Weights of a small mixture-of-experts language model, trained from scratch on English Wikipedia.
Size: 14 layers, width 192, vocabulary 20267, 51.3M parameters.
Experts: 160 SwiGLU neurons an expert, a sigmoid router.
Training: a variant of Muon for the experts, 311M tokens, 9498 steps.
Below are experts of layer 6 (counted from 0) of a mixture-of-experts language model. Rows are named router (the router's row for the expert), gate (a neuron's input weights, with its number), up (a neuron's input weights, with its number) and show model dimensions 0-191. Each number is 128 + 24 x the weight over its row's rms, rounded and kept within 0 to 255.
After each expert's rows: a language model's description of what the expert responds to; "mostly gets" lists some tokens that are sent to it at least half of the time. This comes from a sample of Wikipedia text that the model never trained on.

# expert 18
router [131 139 111  95 129 130 150 117 136 122 111  88 148 143 138 115 168 107 124 111 104 131 124 146 142  95 126 140 177 102 138  97  96 135  90 132 156  96 116 107 158 102 136 104  95 141 129 105 100 119 136 126  84  97 110 128 134 157 128 162 138 110 155 126 129  96 117  93 105 106 117 119  99  70 120 120 134  83 124 171 100 106 108 124 128  94 148 111  88 117  75  93 126 176 130 142 133 140 153 195 157 108 178 125 163 105 118 130 111 129 152 146 135 134 101 122 102 171 139 132 144 142 104 163 174 108 146 202  91 129 145 138 134 143 152 118 151 134 126 144 141 126 130 167  99 113 134 149 151 109 149 147 145 105  78 105 148  96 129 141 101 119 134 169  97 145 115 151 147  86 132 100 116 112 157 114 148 151 108 154 139 153 101 141  97 163 151 149 125 104 104 132]
gate0 [112 108 139  87 128 111 169 145 143 127 183 140 106 126 115 115 148 128 128 138 155 116 114 132 163 170 135 128 126 106 135 153 119 151 102 194 160 132 149 162 127 130 102 114 130 147 115 178 111 124 186 134 151 102 152 109 140 117 100 111 153 118 100 116 129  95 127  94 133  83 154 170  59 149 127  94 125 130 153 150 118 101 123 117 159  69 137 124  92  91 136 151 167 127 142 129 147 134 123 119 134 137 149 146 128 164 123 133 120 141 162 142 146 142 114 124 130 136 142 129 108 145 122 146 109 133 179 121  92 122 100 108 123 111 154 129 108 107  79 153 140 121 151 142 155 115 162 127 125  62 103 100 116 133 161 108 146 156 123 121 131  68 124 100 143 123 131 200 130 134 116 122 140 121 165 139 137 123 143 162 125 128  81 157 140 157  96 123 149 144 119  79]
up0 [120 127  68 117 122 168 131 135 150  80 126 115  86 134 123 129  80 101 147 134 135 156  99 127  97 127  75 135  97 122 120 115 165 114  99 149 150 100 107 141 122 134 153  92 116 131 173 144 124 153 124 138 129 144 106 147 158 104 101 144 118 173 145 149 131 129 131 140 173 144 129 116 109 124 136 125 151 165 123 131 151 168 151 108 139 157 112 156 105 120 133 126  82 145 108  80  91 147 147 131 103 136  83 152 141 153 110 108 146 102 128  73 132 144 103 162 144 105 120 107 126 104 110  98 148 137 151 115 165 139 117 117 126 157 108 132 163 124  89 122 150  66 146 201  90 130 128 146  97 125 146 112  84 124 132 122 144 140  99 106 145 104  91 106 150  89 103 134 130 153 118 136 133 167 124 160  87 132 156 143 160 107  74 117 120 120 139 135 142 141 143  95]
It responds to: Articles and determiners like a, one, this, same, another, plus words right after them, such as 17th, updated, realistic.
mostly gets: " one", " this", " This", " same", " a", " another"

# expert 23
router [142 148 130 105 140 174 131 120 132 119  96 101 131 165 121 140 117  99 131 116 111 131  97 137 137 102 115 144 163  84 124 136 117 163  76 169 141 106 130 114 132  92 137 137 135 145 129 121 131 122 107 115  71 121  96 138 162 134 111 125 150 151 153 159 148 102 121  72 100 114 120 139 110  76 152 118 154 111 152 131  93  99  74 119 150 117 149 146 136 118 185  92  81 153 155 156 131 140 105 146 136 142 137 107 179 133 148 121 125 154 145 177 118  96 137 163 112 134 126  83 132 142 137 100 128 121 147 148 112 103  86 126 113 113 154 118 145  99 152 118 125 121 152 120 141 111 109 132 145 124 142 166  69 155  91 181 110  72 129 128 100 151 151 107 154 122 163 127 124 126 130 129 125  97 199 108 122 154 101 150 152 162  92 125 145 141 160 138 130 128 122 117]
gate0 [136 109  73 120 143 127 174 106 136 123  79 104 139 132 121 101 121 126 115 110 145 152 111 132 147 105 124 116  97 147 144 116 120 122 119 115 111 106 163 112 114 108 152 181 103 142 164 127 127 178 143 108 112 117 135 118 145 174 124 143 147 150 134 145 112 127 178  76 112 124  97 136 112 158 128 142 159 124 123 134 148 142 113 124 163 171 114 131 171  96 177  98  85 151 119 115 128 161 117 147 125 122 119 134 143 139  88 150 115 165 162 110  85 160 191 159 117  94 112  99 133 144 151 123  81 121 138 123 171 136 126 114 109 145  85 159 144 157 125 109 121 113 140 157  71 114 117 117  96 116 156 170 121 120 166 134 114 102 127 138 135 115 127 106 133  71  86 149 120 113  95 144 129 167 124 119 121 116 132 125 160 130 133 149 134 129  92 192 147 135 136 167]
up0 [141 142 142 132  99 120 124 116 142 141 122 141 136 146 158 161 123 121 137 155 119  89 121 102 161 167 146 148 132  63  79  79  84 120 132 155 150 141 149 161 138 108 170 149 120 115 143 131 134 136 142 116  89 120 153 109  97 154 115 148 160 105  86 140 108 122 120 136 117 176 134  90 132 116 190 159 123 102 140 126 144 132  68 112 128 111 113 125 141 144 118 119 122 108 131  99 138 120 144  97 193 169 146 149 141 136 154 190 122 123 105 113 120 100 132  81 116 123 126 137 112 133 130 136 146 115 107 133 127 144 165  83  82 133 166 143 109 106 115 187 123  74 123 113 129 126 139 127 127  66 110 135 106 115 165 140 153 105 150 132 131 109 126 135 131 154 137 148 118 151 140 120 128 124 100  88 122 103 110 179 164 120 149 102 145 121 148 138  85 137  98 103]
It responds to: Single capital letters or short capital clusters beginning proper names after a space, quote or parenthesis, such as W in Wise, Sch, Sp.
mostly gets: " D", " M", " G", " K", " P", " L"

# expert 8
router [150  85  86 102 121 147 154 101 123 126 132 109 137 173 159 116 137  85 129 109 114  97 111 176 136 102 134 118 144 135 162 114 140 118 104 165 158 122 147 157 153 143 130  97 118 171 134 162 137 109 108 111  87 128 101 122 154 142 124 168 141 152 169 142 147 103 137 133 103 120 121 134 116 107 149 110 116 120 101 135 132 102 119 109 138  78 126 128 128 113 119 131 164 160 166 154 129 120 108 143 132 182 185 118 166 116 113 133 113 149 145 203 150 116 120 120 108 146 145 120 141 166 151 147  99 126 132 202 169 125 115 144 146 153 154 145 151  80 150 138 119 126 144 191  98 136 113 149 120  97 112 152 119 136 108 131 151 119 112 135 130 125 127 109 111 109 161 115 117 118  74 119 118 127 190 158 120 164 101 108 161 117 109 104 126 164 151 147 144 120 155 139]
gate0 [131 154 138 107 172  86 172  98 133  98 156 110 120 113 126 136 176 105  96 126 111 134 102 144 114 120 138 155 155 107 157 152 144 150 138 117 102  90 156 121 172  99 152 184 146 161 171 113  96  74 132 143 122 122 128 136 157 155 105 120 172 123  94 130 170 148 164 133 156 113  99 105 170 108 161 156 123 140 126 105 147 115 121 124 127 107 101 126 173 123 142 106 148 133 105  96 101 193 132 109 142 106 115 101 120 151 104 135 125 112 133 115 140 151  88 112 141 127  67 126 123 115 120 121 153 133 141 107 165  99 108 102 132 166 110 140 107  98 150 116 150 132 173 102 119 126 135 104 138 127 127 164 118 139 139 121 110 100 131 170  95 146 135 107 115 123 123 164 113 100 120 132 114 153 155 115  74 147  92 137 117 130 175 129 129 161  96 144 159 165 111 114]
up0 [119  85 151 154  81  96 144 111 127 132 147 158 132 112 127 149 147 108 142 149 162  98 131 151 157 121  73 146 124 126  99 121 145 135 137 153 149 122  94  70 101 109 104 134 154 129 102 132  93 111 115 105 128 123  95 147 117 135 140 142 106 174 111 126 105 134 125 111 105 127  94 177 127 108 173  74 125 181 106 130 137 164 120 139 128 142 129 138 163  87 132 119  87 164 167  50 173 160  75 140 134  93 136 113 150 121 128 168 131 129 133 100 147 138 140 120 110 111 104 104 115 134 118 119 105 119 128 109 136 125 120 100 130 129  86 109  82 137  79 126 109 149 102 123 131 148 143 117 153 124 143 111 110 193 139 103 108 129  94 148 153  84 113 146 126 152 110 119 102 130 140 146 147 109 151 155 140 109 150 133 103 149 142 158 122 118 129 162 108 136 116 176]
It responds to: Articles and possessive determiners starting noun phrases, mostly the, also a, his, her, their, its, often after of or in.
mostly gets: " the", "The", " his", " The", " a", " her"

# expert 30
router [149 145 103 124 122 123 142  67 110 145  91 107 129 152 165 119 169 129 131 117 101 105 143 118 118 125  91 127 152  93 136 134 112 174  85 123 141 114 142 129 184 136 134 144 117 129 133 122 132 112  91 105 101 114 110 147 132 116  96 126  47 149 176 129 129 128 154  95  91 130 119 124  93 116 149 106 111  97 135 173  99  97 116 145 149 108 115  98 143 151 138 123 159 168  71 156 135 125 142 121  97 112 168 124 168 106 132 100 115 131 172 150 145 126  87 145  77 110 134 144 146 127 121 142 113 121 115 176 102 122 138 120 153 165 136 123 128 140 158 130  99 135 129 174 110 142 121 102 160 116 129 166 126 136 121 175 123 114 137 157 133 140 162 147 126  99 142 130 119 152 131 163 118 129 149  97 136 151  91 131 166 140 105 154 103 179 167 168  98 110 123 154]
gate4 [ 95 154 120 126 109 166  93 116 120 134 150 155 118 114 150 127 132 149 149 128 132 109 101 159 155 174 115 111 135  58 121  95 162 125 182 154 167 162 119  97 156 114 149 139  95 113 123 107 137 151 161 103 101 152 123 118 148 143  87 124 142 157 108 133 158 120 129 171 109 146 170 167 134 128 109 131 123 120 148 132 127 101  94 124 107 133 118  78 177 110 140 138 107 133 160 109 108  74 115 137 161 100 124 114 117 110 172 130 142 148 148 102 137 119 103 122  98 140 147 104 103 162 128 121 117 130 135 146 164 124  96 147 128 136 124 120 112 114  99 113 161 156 129 177 156  49 133  94 122 124 100 142 116 145 130 123 139 166  84  91 125 124 127 162  90 107 146  80 107 126 116 140 155 102 130 110 149 109 143  85 104  91 147 120 115 143 132 155 107 132 156 101]
up4 [129  95 173 169 116 156 111 126 109 123  91 169  80 192 183 130 129 115 131 125 166 174  98 169 125 125 122  98 110 108 144 119 156 163 111 137 121 141 107 100  94 114 159 137 119 127 131 134 148 161 145 150 167 130 105 115 127 191 127 115 109 124 133 163 147  89 136 126 144 164 155 123 123 112  72 116 153 127 141 141  73 140 118 143  84 132 128 122 146 126 133 139 135 137 128  98  69  63 108 120 129 119 113 109 133  82 136 115 126 146 148 117 127 137 155 123 120 127 145  91 125 151 138 121  96 127 145 125 131 146 112 138 161 146 165 142 137  94 139 125 147 132 124 148 120  85 101 106 154  74 147 139 157 142 113 134 146 101 136  56 100 120 135 124 157 111 106 141 138 141 135 144 105 141 104 116 116 142 134 129 139 148  95 139 149 126 136 134  81 125 164  73]
It responds to: Pipe and semicolon cell separators in stats tables and == heading markers, such as between season, league and goal numbers.
mostly gets: " |", "|", "==", "===", ";", "===="

# expert 3
router [192 168  84 136 113 158 161 159 133 143 145  95 151 174 139 121 119 141  81  98 115  98 148 142 121 113 106 141 115  80 150 127  78 180 117 156 147 104 141 140 160 139 128 123 167 138 122 100 134 106 120 100 112  85 108  95 171 125  72 125 127 146 164 166 136 144 124  91  98 109 132  83 115 116 120 147 124 115 113 133  78 107  87  85 119 120 114 163 147 142 114 109 124 120 121 130  98 121 114 108 150 141 145 101 133 116 118 151 116 143 124 137 143 131 126 150 121 141 155 119 163 150 138 103 118 132 141 184  92 143  95 115 101 114 148 120 138  91 146 143 115 111  95 123 111 114 113 150 158 104 134 163 103 161  67 116 138 126 121 166  93 102 140 116 157 101 124 121 141 139 122 147 161 144 138  87 101 112 127 121 139 145 110 152 190 148 149 129 126 104 143 142]
gate0 [145 130 148 170 132 116 131 142 127 100  90 158 128 178 128 125 133 170 124 134 110 108  74 126 162 115  92 121 108  95 129 104 161 177 102 109 123 135 128 166 135 168 127 129 159 111 105 104 132 144 134 109 131 108 105 120  90 103 152 124 167  90 154 123  91 134 115  83 113  99 104 161 121 135 125 148 133 121 159 122 125 136 140 148 143 150 119 154 125 142  82 147 142 146  81  99 151 135 122 154 141  82 114 118 121 132 101 109 120 146 105 142 101 133 110 119 148 169 136 127 172 152 146 136 132 128 156  98  82 122 126  90 152 188 113 183 138  80 118 141  97 122 141 137 118 126 133 134 126 108 117 123 127 108 142 125 130 108 114 129 165 142  98 112 125  99 118 126 118 100 115 121 125 163 149 144 112 160  97 138 132  58 120 129 158 197 144 186 103  77 126 121]
up0 [104 117 157 147  84  77 115 125 135  84 112 122 127 109  76 134 128 140 117 124 150 146  94 137 107 148 135 127  94 137 129 130 170  92  96  76 152 123 147 163 135 104 146 125 157  94 108 114  92 129 157 166 102 163 124 135 108 161 159 124  99  59 140 180 120  96 135  99 104  86 113 151 129 151 137 100 131 117  86 128  80 106 131 118 143 161 149 134 163 131  90 146 128 143 154 121 105 140 166 134 134 154 115 139 120  89  97 122 142 171 139 110  99 123 118  82 183 152 141 117 157 105 119 177 149 121 141 118  92 134 125 128 146 108 120 125 123 149 161 123 116 124 120 135 134 117 151 148 108 135 135  89 126 141  84 186 147 159  94 105 109 126 122 115  97 125 129 119 119 154 131 111 139 115 133 144 161 176 126 150 137 132 131 118  79 134 138 161 136 131  93 103]
It responds to: First pieces of non-English personal and place names in lists and tables, such as Kan(chanaburi), Sar(ıyer), Kaz(uya), Sol(in).
mostly gets: " Sh", " Mid", " El", " San", " Sam", " Har"